Weights of a small mixture-of-experts language model, trained from scratch on English Wikipedia: 751M tokens.
Below are experts of layer 5 (counted from 0) of a mixture-of-experts language model. Rows are named router (the router's row for the expert), up (a neuron's input weights, with its number) and show model dimensions 0-127. Each number is 128 + 24 x the weight over its row's rms, rounded and kept within 0 to 255. Numbers have three digits each.
After each expert's rows: a language model's description of what the expert responds to. This comes from a sample of Wikipedia text that the model never trained on.

# expert 16
router:134107114154158119145134141128084114141135141152100123147181177136103089149167147127194088123109133092113146117154140127122127117092108117156095116091081126108126127116151112167187163142165158116152113161140111133110172094168153119128088127128152114108140163146120143109132128108112134117127142147149098125139127116101135070172119163111150144104136135114115098180124148118131142121136
up0:140132122111172130104147123137111146112127132166151127170139136113120154125147117140144111111164085140149163115102106158116164137097108140136156106137085132104122122107151039144157127133121134133136166125139142142095183128173155117114135097136157094083100123134142127146147154153114132128143148141160099145159110100164124127121096122146114176077124170139136117151128159136158124073100
up1:099126098131134132136133172152123126149120159107115123159084111068102158097147141103166088102152146115134104114113143108140130132099116131118120166130101146095129143111110105139168123137140153111129143150127085137132136097139151123116072104099126094123108155112112134112113147130159127130113170139157152111102107125107112096138133050160139120102189151099137125188121157114159103162136
up2:158122116164174137153125146100071135162149119146097125135175167159137078134160114138162081091131166119104134103115168113100144119116071121169136151083098133152142132116177103126137144134113151127128128184141107135121129101148113099136094113127162118101130155134106144108159141121096125108143152109165093153132124116120150109141133115101131130145106142149093129181109095126149131131140
up3:135132172102121125128152074115133117094140113100139142161180147130141179120132136133098170148148166156141110135125147192141143159129130118167108115138106156146103097102142116108144102108099152137105140126162144110093120113122121127144157079122141128106127119103142095137115106139115129113103199138151123101153117148126120174110129155130090182115137114101110119120124142137091116060112
up4:150097142070126123108128129132099140122104113113066144136123121121039114101083124135113110114174152132109134160145141112089143135092151083139116092143083149101126133093131112159117142137116116142124157124143099124133169095163117113138102103150106112138162105127123156125077167145114121124124133119094169111132142153113127129104147138123106189139099105152093141158109105138139132144114
up5:113098158114130097126110123139149163127110130128099131178132115141158131134129165126126112140162166149144181195143132141134133152127106137137152101097130146131098120096088148143080165151158137157100096092134110160087144139102160145108051144150138103131107135127130104113118095144108115119147118145142159127138122115127140142131097102123129157164128093106151157115131169096166136126074
up6:152115127121146120140126152116094115151090146122131104146118139150129142119160119131168120131132127118111115174143115146121135109072098127157162109146119108156139146134098171148110100152096106104127132162162124138138169090133163108159146112134116100091145155136121090124137208139130156129132143117142133142087148114117136105128146073100132084171136123173154098185159158169114133141146
up7:109163134155150120112142099126142137138124119118098101125116077127100129145134142131142103099077107110125132047179129163121155130124104099131109130113170108158127126108172100182115132108162110144174128138100102160124133136155129127135076161172130109103147108135120116087144121127099145119117139122137110179097121120118112154120134148160153110123091077106158129142140126120138172149157
up8:108130116111198130152144143129182174133114119127074117153163170182105153114156149129118148145149136138123122121097126147141096124117102142105123084115101120108144151096117137089103142111103100148074107113110141126130160124114148112101128100120114118138123115106106143134116116119132100147123113150213100147112136091128143131185120133144117113116129104189146090146117128125116124119165
up9:151121114145139116154109149110134100137124135146133087114143152127069169125146099145140097106169141120129104125139148109122132164131111110119055077099101134135135082157141114151112133151131097077122114162116152140115150111138129128122155116088136060086159127137126134112151110112107114132140146113143133117201137155130084084101109134118121165139122098141112104155126097146156152140113
up10:144166174113128108120133099140166095151148117115132146117135113112150133182093113139078129148122110120118132131114111155131100150141152133115149126128148125132124132121173132109119086119164126100125116109116117127095106127099120160206165131086138141135117093115168117134139159126109149137126141103112194143136135121109116106097120179086151153092106176143123160119112141125123166080080
up11:129138135157178113162108166112079147158146140146122147162118165164125118125150158100166116113103161071095154112114128151109124103091123112141153130128087121130145160122124119154147160146127180137140145156166107110142136076136131097102079138128139166124097180151120143125116119125133111120144139139146100173096123130102141121188110163123154129114144136124149105174120117118115095110140
Tokens closing a phrase or sentence before punctuation or a new section, such as "others.", "War.", closing "),", plus linking phrases like named after.

# expert 58
router:120121124138155106135148122159115115128140158112122121140139160103081103128178168158154113126116134113131113103160145162154093126104112170122106118098118150112108104109139088154131156113131148115165082119145160167103151094177121112131085081107127125109157145125161147089116122123091137095108162144146131111164151131119147134146099151139126155115164122105118103151116152165128199090142
up0:117133134148155133108130154150150075192108115132136123116139144116137134135130170146101137166094142109117152113158118152136177135123092173137112112160126116144115129165100062182104087100122177139125089161116128118108127128128197136132098113114100103166136126139105094130146120123097138157171122123163117150144118136123119106125112173124102129146166126093094129124096113152128138115131
up1:123124144122124135096142134121120128138129131108121145139131104087121133096154147173119155112159100062121182127139124089163051116110156117154125147129111133117172145102081111122130175135156085120139136140126116150169165116122131119146117123129142150151134137132112120090104145147133157107109148137131154146091116139124136144139115193129158167119114111157180121098156128132161181108165
up2:100075167137107095118142125175153150118123122110117126096131130142136131118119135171160099131142150156109078126099155156172150098093118136137077119125140124151105147110101130133171106152145161125156124097121142164141126152112145139116139127109119157122158148127107129161160105123076115103128173152115134129063164129144113130121106155092162095127154153135144066104141150138155137163122
up3:125149116152082123164106156163120129103122184149124108134177128107102141120128112114107133179128140156112158133133122170147140130136090147108177167147131129138164143142113123156094087107137117132164220122130093093139127072108129118159132130118131107139097138121151177109118118117180132123121112118158090146150151141130134142110092129162136134115150138125082113157143125140147133112126
up4:111110127087133108148101124057127096126138128105090149147115138140094125164149124143101118096132127112102146111135111186114126128123120130154114094148119110181133167135128064122145141088147103123108158127137100142149120147169110162128140135140139148137143131139116137171135137132135149170143091133152141095157150104127123101143135177123103090075167135111126148073160117138126173093124
up5:158148148118181079098138142105095156130132150135101135158117097067147107106148146104155117129133159138146122135198155123139120123127121140131095169118134160071157091120149190141147166111111140138154110133139171119120121150090101121118131154112131121099127143085121115119135136120114157091151140112112138100124136139110148113115148160144175083111097151101112121110114151090119133151152
up6:131101129142131143131162139165138091102126128137134100100179146155127139143130144194125135119148117142111141085137165114124132125135156138140122118124127136061175128115132115110163099105111146124128112128135119125114139124104173166122113113039132118106146129122103135136137127139121104174086134160154123159109117128110162128128113103202070112134094166113102117139132115139155118087136
up7:122152128115111117094162094144145119112122164116143093153157135127104144118127147170134114098107137146144106075149122183102109108108153190123134133111090091085126087123139134125179100135136107085134100118121092148113146144145117134143136106100092102150141106131128114116137128115121188106140157154157102101097153118083091141163179134131146136131159156134116090117144102116153130105130
up8:065124148142147123107151134131121138103109110114145120139142120161121135131133141143126141129106135131110110128104116086137113111159178134128111146105117151173147141071088089110135120138128114125171116130149142167121116138140152183127156108096140123093122134121144164151170170108115121116094147115143130143140126121096120119139102127143134141053151135104120082166131144126147101085041
up9:124071139118091123096167139119100129119110123166144135158121105157155099096130138134109099129125108125124159128137161131173099140108130093172112105085084117159095146131130080138119100154129151132122135107136160095152115109173114138157135116159152116114124135145123143171110129118072120104091169146127082137076111115141147135118136135110122151113157127150055117139141118144130108164159
up10:134115180145154119088120153153137076111133172118102110132129103142132155125093098144104143127128148161076133200150116123135079116116107136134139105121127145124142156084144154160110099108188119143109132129129142150137118086140124143109096157113110137117151119141169114108122122075106103081099122116137176072130110133155124110119103132136132129155133117097168106132109160128122130106092
up11:125142137086131144123159101121134107121121134087127126127114172089098117130145129108087155138108120121153167105166177118127149148068074187164069131125122098127082146136105075131131148151130135114112111139151118165108121113142139169133105102106120124102132089113167087148103131153143158107146139163134102106141155105150146145134133115145138120096168142151104108149115095124137117143113
Space-carrying pieces such as a bare space, ", ", "in ", "of ", "from " before numbers and dates, common in heritage listings and census text.

# expert 18
router:100095130169152106153135075138110104132148144089109119167144140092114118137139165140134105138113141137112139106130143129137119109105105154160135113118122148084112107109137122136156165086135161091119099133138142159095152124180123130159095078124134107110157138114132137095101164117138115094105124146120087098136164111103176112140084123142113126112135151112135087135159165168148179099166
up1:086084125166129118177111114116104152149141131086100117179162141123110130142116140107117122125137116140117181143136106146129131110138127131132160046093144117143132130118097135118103158127145132111124129124150173099109114138081087139096127081135161103123124156134141114143095137120137112137160088110114149074115134087158146140128107160114132116085148159155130068127164135144133117100133
up2:090097108114187093134138093139128121142140159143122109151117122118099098150188137124171139147099130122137113129117108156112114134154130163134120090123122118110116101127185122132176121116116153127115065118161137140067136127133122135158088166126140142129164136115190158122155131131120140104155141165122102130146188123136130116167101133191098147125128138106121121140095103123141127125121
up3:109141152114123120161150114168120147170131100142116108120143120105116103147123146122123126137110177125104153131120095113116097113110129155146144076145110131142154095128139104115131100118104116112121141164134131112097129111125147052149113159137109162110114160124158102105135125131135145173117146101126101121114078132103168108106094108093126123136135134138096119138132086214126148079189
up4:065135140182112128124118142136125136117143171131122099159171112142124123180155174122158102132112117096107137104138145119154107090094102165107111114105113195083160126114121118174143161062140087131134101124134093127098112125145138085149149126129110116137102124118125155105126147108123152140152131151136130174127153134120181122143127138123100126113133163119125153135137146140126183126117
up5:088144121148126144104145135109131093113129212138124090170182147128132104131146142123162133122110125111117120097144071112178136158115137107117097109137130143117134113079124122164108150112127123124106084102122156107130101112123137147123126099126113125091143164101094132155145109114114126122134131206141109118116172126060084129141113133158133137098116146109135097137110106138123131090117
up6:085104126162159131133163102109144089173136100130104087151096128115117159127123162128121112145121132123098104129108142098135122118193135124136113112117096136149093057143136103152139122099124144173140128144136105159106127120141116129136186090112107148135162147161104111107068112083110116093141147127103146149090109120109138140165125125093127142144117153117140133165151150147149157133087
up7:133109134184101129134123080128153096129156153063129135114107141095115132134133141134096154125074138139108136100161086104114104121111080141146101098135125140104097123152129103132105119143137134130131135129103163096079083114146142138119079169140104127111101121119161119118139154115109158117093142166135093072130117126141161142076148135168101141132126131141111110120120131103094113092170
up8:184143075131142134171107151114119123151175135103152156118188181121142131135125146152137076152112118103137157158120092159171111119081077117112086138115118120144119126127170124141132124134130164138145107129138183129119146109126132105122134123107123115128126123150158154045129117133112140125125128062130122166152137139145115130128114137125132131097151103122140118142103127116148129099177
up9:071109156132088109116117127112132145115144149107070126144161118127145098141139115137131112167133136127136153109112128157130133121123121137156105109125143119093094111100140103138182111113131140088142088149131143134114096125137099122184079113120126133143121149081160166138175096114146137137144139152094160106109203088109122135157104112126158112079167134123133108121138129145142103177113
up10:114164124141145092165111104121123123134144158143122134158102139162077108110147140127113077120139139098144129132142117138102098114124118124118124125114126131132101088127147115144112139108135110149161137121125104138117147109158156122188114131118121093102135151139126114108038139126130172125099162175152144129123161160165134119135146151174177142141085182115107156139107112143181139168144
up11:127121136120119128109133132122104124141191144142123116140163119092146116157164114100156105116107135107148124085114151144140151113150110153131141120164133129129093119121178126146188130135108134107113126120143139126137116123118169132151104139120173079131128149062143104180098129143147152149096122211128129106155167118127122111141074154112137183101168127131120128118112120084120100125143
up12:071130118138117137110114102140096114109124189096142118178154148137163121119114116120173124143124135119069177148107116130145132111165145119119122131137129118085156142158148110150136127155194166116129133119125128119171129138124109130141096120130124100100108134111138170113088118094137154131118115115137097117158149159101150079130092183092145146132117142132131118175130164118133170105162
Dashes, bullets, dash-quote marks and first characters at the start of list lines, infobox rows and bibliography entries.

# expert 13
router:110089123136134109155154119134112089122121143127120109139157148115120121148142131158153093133096155122094144133140109135177124082092122155156126119123112145123117126118173135151159184119147171103138120134149134152097149108140137124160128105102147119094120165091157139128093159085110142102092154153130123111165136125118169100156119180137121150106127146117127081166180174146164118089156
up0:099103077144091137148125127117136159095105119107140096143126143117153077141158130089121116119096102114112125130128130154182098119143118094183114145124131128129132102118124124128188121117113117119144132119145102137110127104093156126191129142073104123064127090102165109141112126113138139122166116107092144124125167148146173079119143103103135125118128113127094122130177174122152131129139
up1:131116156101153108135137121156111170113148157130114106151135131122119128131151139099118110168096122102120157127110139128143108134118099113172150093150107133130114095113132102151129195132141147140148104113138141156157141108121141106157120081121146152084105134100152189106157131128115160150156134147179127124127139067138162130140116132111090148055143132104135078167109158115131118082141
up2:096143118119120076126148116108103177167148135089131135094110132103101131131138170142147116164112106117119125152111148133129086146121118162136162107110117134090102082122132123136138155151137163122147131104144137195146161135130132100146115139119144129083116127107139152151092144135103150108134156184124128092113177075153103116100126140100139122141095112080118094177147158142140125089122
up3:088094159099119128178156131138119137144125136074113117144146167137144136103106119133114119163081178128130112103142127095156106121103105144146093148151137148114096145113127153156099175117092137129112109116111134129118155132102149085107121116107106119107107135098108119126094151153128130082091169125127116110118116130158070169148130104138117094078120120115150136155106117132153108159194
up4:131100134148129167140116127115126111138100145141143126144130106079128111126132102169135109144090145115121111140131110136146128050192134130108135121092149132111142159120132102149140117136110122073164127134138128085135099124150141128129155127134130132106117171104179136172125089106135134111099102097123117128104137143117147055164144172105120145105150161125111165137197115147160114110114
up5:047092159130115129163096148142084148100136130124123123133119121119143102117143134137117083121125116089112138095150120114174127099123133105138135126139096142107141178141129133138137095102114140107140103101151141139123124124122086097144150119110142133114150127176117104106087124115100166117119075113110113135125099119138127105143153166074140149108165156149106124126213166129124135095155
up6:140145127120074114115131092133168094134109123140131123134175145119159140173115119152116135126099144126153131148144124120133126160100190117122141153112145095169096140126100132134158129103130158097128154118134130140107099138103139140090174129139110158154095111110128166151143119090149125160086153156178149108123157111110105067164124181143111170184155117136136127142147131129122117105162
up7:157081121117155160152164132118099121137136127178125147150158171154119129146089112169175127180113122105104112110103121145119159090148129126110118131139125140144088149090141140132168162156140116129111127109127140100176126136119126104117163133119129117105125181122163122132126141092142125122141128148121113129130139168128083103144123187062126117160135100105147176168091140122111130135096
up8:139113127104120155125084111136155141111113173151152150139126148141152119124166137169109091133130167155117113108112146136138133120126124158132095137117157130112135141147097137130098169100119100129126121168144104148090143130122144137113168115139145134146121091102123130135067124141093119154168138081173104147142111128077147138117104137164078147108140177117076085125064129166115126144106
up9:153163132133129083124098092137075139154133108122153111107138127126087125128144125107107154131087146141087177097182103125080149153129104134095135110129123148160136099138142140153112121141115121130143116148102151121129117150157180149139070132123154164135143173163093096155124129137086148088116201173119157125126126113115122119140141108157157126124159134097115116127151112148154132118118
up10:131151135135112121071132147136164135095150127117107098119149141084120118096096130121103092170158153156094166135123152146152136097137093169132162133118078146103143135118140123177135097154155147153146121155121177160099153126140146120111112129127140152132130143147155132130135173133113151115097111179112099119120142098120109153149124120131132184169090138146090144186154093136116134104130
up11:121117139100109135145134116124107085134117116126113136149121141129122123131117130170135139102078186122097126144120117155134123109107105141176133092149103119111144120122141098133150203129126161136120137098156138154066155111113112099142161105101144134089098194114140131107107164117157118135145124119135126144149117152120131114134166197101137157105114146132154142138165166151119122061128
First names and pieces of personal names in credits, rosters and lists, such as John, Steve, Tom, or the ie in Stevie.

# expert 24
router:106108123144152092128152112126119134151139133127120109128155184119085100178149127136147108140081128113112136097138155182141107120126113136161106122117110125103105134111157098158151144108139133103144115173130132146111183112173156109153136113096121132119110191117158168085115137091114153100116153160144122123126140103102124119145124129144132154104166153111111114144141205165156162135124
up0:143140125113138146116109083120138117173118101153143122132162127139134133117140138109142121131120115116128138083143109149124116144093120139158156102133116106129086127061117035128148160116132165128124155181113152103127085142142126151164077111117149141109113122119129125126141124147095152104149092162185147160133144106096127122133117176116101157159164109151125130105137112163096158115142
up1:100118129079164122132121130134092129125127120091134119189137201121145093126163112128098124136134101133128138154140115122115114108119127133145107108133120118125066157109088123154158103180116126144131124159131127119126088125132135077139084110105124121110133089112130145134123133134139218126130122119123124144109187107117121099182181116133144127130134175119140124134117116132124128093084
up2:209128118142142106141100137122086075129108101167159129106116124140167151097132124129175116137153134134096142157136130154128157144147127109113146146104112104105119154070130134146145125154126130120154179127126136129171118130087127136148089157128122117128099189140133140110125076115113093148134103131168123126149105129145126059117092135126121154131137146115129135188141138105104139158119
up3:153130146116174155126114093124127126164145154132116128130165166127102102111149158160153100087110128138146117113154124149115154095138127160093115100130101121093137087118139122119116117146136106152112177092129112138173089112133171088102143131124121135086109157120099116103121110125060092121112118190148124133172146154155127130121109094125129152076180110112141108141112130102144142148134
up4:105132122140155115130168100134122094145115114117116151115101151111165102142150112116108112114143157135106130061148106093117152146080131099091138107134098129092113164108124072119132135141136173124104126106129134111097074137148153119091119138157129122135118119145094122133193207126152127140119155140156112133120110111107148123108131144170137143122137132109143125102130112121103122047137
up5:142159118103121120150082162124145126131119137150158160118147177090173111103144125121125131148154147152124181129144132093138140161142146144101154134113145120148119140139094219117121106113133112131096127149137133134137168131143137143190131141119126126099115119145128140076123160151115132156081124156174144143090115102142144152136090094143155161123088146172118121153117104098126118104141
up6:088162139119096101115170122138115112164149147070102111100113108126120138162160114108147119070124150118107120078138136131128139092131127140096120143127133123108085124085124192120104100124111113139121121120127131149089139121116138110157095109136132136118135109134125119162168115126153188132129156146146163127115204134108127109112138102150139140100083064162146110128141129142128144095126
up7:133147155114220122127149097124136112166147157080149140107133153102132070152134118141138148113093129132123158105125112134117100077140124130088129136129127131116176096125132157137113162067104124098088141171129150152086156134146146090106178111145118143116128161110136105106171133131137157111134116158120134135115147091083141140131124116159141124107149150135100127152145130165130120143125
up8:122122122102122126112117090106101167077194146112064144128161150159107147155138125166111155103052143159135117116160115141117120108119131150112122130143103117123126153087172111116066129161113151091166116113116135122099144144141150130094145112120155145132146108106151123124077127135097104132118125110108093126132103109103105129146136137156170123125124162157166100106105125156139136120129
up9:138104153123088120114122148106113115112127083124156122132119160097113135147131131147131144152170143145116114113143103098152159129087079127122121132136105109119092145125122105133095128153114131081124100126131118113046141135106141130181092096124166120156104140152118138089089171117132120134102124123121098157117102152128140137146163125116196102130116131104150099098191130100132151083116
up10:138110148127122122110163111114138152159140167135022123149137112117137142128167128135132122122113124132141121127131136117113130119044156154086105152124127141126104108098120128123113142153149141118117076135129125144142174125133086144069125135116136150118150144147125128100159136090113081111128171175135131106116178116192129122166142114143137131128133105120156117132103169138113134124122
up11:155122139092082116127157089135138108111154123136103081102148099092139131130145128137080134084128115125122114160110102155144146112137138167123085106099131127116118169146122150146141117138134107127137140164114130139093106099147154147161133099112126135080157112105091133206179106125126180148130106114116150114126160111107151081118144139145125155124152159105155139102149164164094114110120
Final periods, closing parentheses, math closers and heading equals signs right before a line break or new sentence.

# expert 32
router:089110105135137084159145125142093122135149148120111119147131155124123104135149122156125092132094145100093136098142136140174091101104105140148124112114114132118097126110150110147135135129164154090150108137172159136116141066131144130175126118071149101101111186109169127119090144078113145105103138133148121123125145121120150100171120179162132143106158142117137108167138182132156125118146
up0:130112158120139090153099102145118143118139135115119127156151115104128141111137082161135118126152155115139165088152093173103156119096075124115108125125108104130079130149111155149181140133113117093133107134136111081130125162117141052147144118123143159109154156155081153114102109115104149146129154124103127120135085142171112132170136099148140102120135147100072119101148138138166133150123
up1:110138151109165103096143126134112123155120093107141152131130132124165072111155114164138145100108088142099162120094124124115120087138163141097122128164118102080141148097152119143145173111129100101101144088141131129124147088140107102103128107093092144092118118155149087130087146165134111101163119122167140131143130142140128090163144076164140126141161141129102118080168123118105125101121
up2:116114142157195142184118166139125168123113111129100150150136136133092130099184172144122147136100111087160137143104148125113135146131151133180119105141138140154118133141129145130164155129118125168120153102139151121155124151142107141104171122132128099091134101101154131062101106112099156163123101121169161117136174112143124134148125177106130125109104134122114147105086118140095157135144
up3:097162103091116152109114119136079133116105134162143127127129118080087087114136105132085172133138150138150133135142095122137127146092193162131143133122147122134122112131098127112112144104159133101098123136117120140114167127114138138147158108157138125112096041137150103130088149114139157150151138116116135138152098161144104132116155127175135164136124145078082174106138164146131114109145
up4:122151138160132127127117130139102118114117109122144162110125095136162100127055146119143143160094125151136160063139130111109139156128109113116160125101122130168158162136124155113105127139129101115083157150108129121105140163117142157120112136158108131141158102128082100089115109160070186133089136121131106171104087095112121121085121173148142121117108117081140134146103118117159123115111
up5:142113141099101156089153122148135127100087131120116105141150133112090140113143134156124105132118127189149119136142119141158126117141140100110121092113126151152157131113138156114144094141143149104111149123161125134168127118105107199114158096114095067099110145148121131140143105109131102130190111131137162054116143150148095138115160085122145115144119147101084113150112179139122116150147
up6:078132117126142148150106152138142062106150136110110129107118159112133119137138125159138113147096123083084116137138130144130074124118117152132111142133146118152170134136132102128114173138144148117119101118119152139092149098137123153091132142086153172111101157093155154132132120092162181120143119171107139142115167135151130120107128172160150136080172147167130149140105183131106123091120
up7:124116161145125129075121155131144157139134124135117124143114155140099137112162102136139158127076119164175171143126154148160133129140138137101126095128121100154104124115094168116105105110130132112101159158119129143124162177137153151080148125095104142129147125085176129130074142072125144137136163129160123149110138137124136087129110158141155125121164104133129107150136131088207117102123
up8:116124146152090119110135113125118108113151104092131134171167137138139095119136118127126146115079207155156124108117131148138110122137142116148106098140112094167124106108141098126128125120098117133139128164109140147157155113133121096077128141103093130109102172164080133106125143101154118145139197152116134112116180128101110129113166206130144131133161119115135108121116113126143106091099
up9:105134123155140136112140105119116155125151109121099105135122126088090136157145168153130097123096149113098172076141139128116158129103134161121096130080115103100083149103165102124135130115123121050143116133124127153127105118123160158162147122131139168128117117119149158119101167158089181144076146145139110153147150066101131123113140134118140136091109097117138152124139132132145135107080
up10:138141128143130101177102113133084144140100116154147136113146185110127137136140112129094152100116120151126122195106121119128111146142102158159142093129156107136149158125116159145120108114154088122181136116150150120128140118127167127157098133087131083102112177156174099102104150102173137136113101107122148153113126120119155091164126107187107117137137160138149076154149135141140143113127
up11:146103143140109162096143098207097145141097113161144115128121145101129161116147121144118144132138144081157116121123065118159140145122134135141117149149134109099115150163140123153132112134138113151105108137126073176132163120157091141140141091161109119142133127115157093131114182134125158133177150122117134107125114092100163161108086093140111147103154107107147089111137153132129172107135
Final pieces of surnames and place names, like -ford, -ville, -burg, -en in MacLaren, Wyndham, Jones.

# expert 1
router:114114109147158102137119120152107103147167187090112106153158175113101112120161147152146092133111129144107132120145110180129109110096127126136113122113117132101134114113139099152135131092138150121147106151141152132093147106157128126149090082091141105094146145125140164083114136112122146084124127145129090098155123132123141136147126129164095152120123149120124111145151179181156192071140
up0:118093140181151113141129134139132099113137086141135126164138119150070148135115085145111087119163142117098109089149113128130141132129138148127134071150137125121135141121090148137164128112147106132134137120120122125098027133105159138110137132170127146107115126105131124159128134118128173116105119119092095170102129146129157122144112119152084143176144062084121104139144136158135130124138
up1:145095153131120122166124109124095194153138100116115124171138179100107135131153074134108098110148118131123127113162115124130106112095152128141116102056111141122112093102134123140156149130137142129142131111138189127094147116141117111139110122116140151113124114120166128137117157113113193159147145155102082130084155110143127109135138137126141197107145114117117132150154152135164165119093
up2:118100091135121077158122074132127102166161140121137098135156125174154119122106151146148135129095111110124136152100110143165149161128147080182078109126112100153150086123105142130130119183136148115110147103115097108178121123136138143179145119133145124094095162113122172157097130129134108149156134110097128118102133116135105130161141159124102117147107172075117108156143124150134131129139
up3:092119113137181126115121152177128145137154097099150117129110067138164122170150128167164082128105127139146153136142117169147121101118098106128089163112132150144105126114120177129104143132112084125158094096087144165108120134163130126123109110115104132136129144112176114134151136112127146090132134101065099103141140153105128137122132130164143089146085135146153103118141139171140139106109
up4:141147119151140114146143094179136105122120134129127082162113122127139126126089116126108098173120136145128100171096155115130142128107120084162121132123106126084127138129130133154109126117125106119140077113148092151074095076140153143151153137110109118135153153132115145110134117081130178162110111139106142142081143105126196108135150112126166113129199094138119145154159142105159143125129
up5:106116123135084100169144142149082180166088130162096142096139110126139125124186111082140169141133162088138146087139154139115130110110127131149128102131093108094136126095128132141111115113141155114189102122126124135143127131124135153139170138127166118087147120128118163084136148100089132152100116131145147100123104145141120128113139153173082131136124125148169167164112132137120127133180
up6:162112087138142068123151108135123105128174136164152107138095139130142134167155097145155130119088129145094133107153162115115118107128110139134107127128101117167085120112132133155197136110152120108086105137110161133090126111106157116117140109094100161124169142128131098160132140101129201084111144136116095149112104128114122085119117114138102141117100113094112134140114134173162132106128
up7:154119142179084091155125128143079157149153108122141129151096149138142104108082148124125122119111137128134092137132160134149107159090154123165114114134148139096167161104132174154133114169103144094114127140129120131097148112132162172165102091122112114101120134157134101131116132121102160122098138152165153141165104124123119140130125138144158116122105071058147123133117102142096137140178
up8:115130141124149146098111084113110122121165138111121080112150194108142143143158124112129141121128117120108169134153122132132133123096142155112113135128100195143106105121129118138162087107104102125080136152116105133065124144082092135118092124157159147155145115127144178120157134121087144156145129130180092121156159123123120132137166122150151152076154135134114140135129131142112190119113
up9:133119104133152103138158132130145124108140150062118132102116159140135114137107124154141170121101146116152121097087145114165138153128130153150130124100114164061155126138141143075127118097114132137161146148163081110140149114110107131133099094044128136107080132122122135092131134100078139128106148161123153109151127134110151143115130146141152115149105143112073132113161152109118105170116
up10:137130145115163102111114111138101115118087209138125136149097138145166106115118129158111127163132120114136147120093124123120126142117155118129131127082109141141155104122143148123125158110197146108105120162095161160141149113144123122128154142116099135101121135119119145159105151117107117101047149149157130104133111108034127148143112140156147128138094117142107140115114131167114166150142
up11:150142105111113097128125132151064141149182095120168144135110128132147125084149131135120129126151137170121126162119162172120130105128118099160174132108117114133133114107108070138110169103136164139096109133153152131136112121185137164145152120141110105126109129143159162110108145123152109094138125133173091128119114126119114140130141174157112181163140197119136105136144124139100155102150
The comma after a day number in full dates, month names, in or on before a year, and year digits, e.g. "March 27, 1900", "In October 1822".

# expert 42
router:139117117129138109136147100145093085145170132094104087129118170097090132141153134163135125126090141129079123124174157179133100096119104134123089089105111155114083143095098127129129153129159158122149125164171163140128160111160130116159108103132112121117135168124163176105098144119087139102103157135154128117138152127141151110130140140140099137128133156098112094134135145176109139100154
up0:139118154140102125178109164137153082115118091170095088128121126106095106153109123075135169128162150142118162111125159101123168092128160162146151128137096117121092139093077115167125137076134106145137138094137109121106147115139142151125137126098147105140159080107144098146131158122160170119156130115097105161163142140146169110129126113148084128150130139109139128112118131172128130108131
up1:124142138118139134110107109110170107124159129144094105135117136088118127153162137216135114164166113131131115124147137142130101102104112185126141158111143138134143128118116146134133082060129146107134103102138144161113168117147125105168115081108139154140179136103156100096168121121122176135175113148086121109146168118148130137144117102114136143141109165152138159117135151120121118116102
up2:110169111131108136162120138136160151109105153142114123138176169121128150100169170131149126149180104165119156154155151120139108131108133110163148155106163110128107085113140111137138114127147155100139138113187183159120102102163112084141141121111122084139175102141148180105108091139099113113130168100134137113168097145119124126150129102110109173124130115123123145137140138147137103150158
up3:128112108145116127141101154135110143092149139137109102155110138106162099095136104108130098115112110108123101122127117181174105140132146106129145111135160122148136095104092105119125096102134109143137151079203084100146088152154151176144157122094155113109139170114194129146107102105167136147081131162135097155115132111120158115129158152132119120108101164139106126116134123146139102149122
up4:112144188064112094149113106126112129170151160126139091139133163062162136130138124186119123101117121157130138136143120117119121160112101154142104134123137137089097118135102153140150141134121149164133147141137156142146182152150104125150136138142073139107090113143154181087111115133141096118118143140178153120098155100111138145132141148124158136102123146111179134136148158126108150110120
up5:163150145158120133153148121117098126152129116100106129153099072150114158152117131141132126127120148157095135126136157136125107159129102110147104102139122102095101127111140109138140125116113122118130169115148131118129103116130152094194137136125077124116107098154129168160120142120158145105120124102100111105103202123088163126147149193133130087105129124112141095192170154127099117164112
up6:148095130141121106151161151130125123178114120123094106156130161111148120112129150092124119145119113125125119112153082150119118131121117188169123163086146106108071147105138142117105159123157119068083122134103115108118115131121145171135100174116170113114143156131124153123142152132139098108122096139171138104139099094148143101158108161155127147171105187121148155152109125114132139114090
up7:116123156131116134205089089143099147089151156104122127116157136120130148130131134145108123193178136122137097142108128165145140128127175131098124177085108089135130129146137113135138118124137120157146121143149104134124112125176161176100102102134153120145098116152129130101186152128154149141149155137126120119109162086154149164150110156172104111122156162113141121159153139144126124147115
up8:143113107164128135166183094125093086148158144081095128125117110127140131106124109121128118120137110140119113112110107140140154101148194126144135123102144140119146143118126119130137150109148119113083110122129097112128127142055124118127092112140144132110116189118137088128155104103130122098137119136095068158091113126096140154127089118135051137126161139106134105109179134112111154111105
up9:123104123111098128133120093157119094199100104120174086118125126123134138125129164120183139115100131107146198118129122183124127132132077150107108128130142129096129118153117135119140138128129160150162130171133137106138134115189128101118172052115138114105110116121129107125077122105139122123134151127091120136122141115133098114125109148126140150119116172102133094158185140119112149139122
up10:127124114147136112132150107117136108153150148105110135169152204146136119114077125108118131159106117133086134135169193190122094116119128154137143135133121108092136145166140136125132122128094122137146112159148165140065122119121142056128116121111104143111135133134135127094125095140106109124142137131199085134140099119141124131124167120160109112151125119165089164134109119159129141124113
up11:122130160125139094180171154133142116156146135165128114140129095122081139145176140114153104168079130126128108189115142144135125091122155160096104084103129157132145118138121107179107144146141112111136143141116116153103117123159142137122084093139149126168170115105158102155180128109128125119140133124115128135135135104124164119131131143101088135113135109154150100117102149164159138108060
School, College, University, degree and study words in biographies, plus the and/comma joining years or institutions.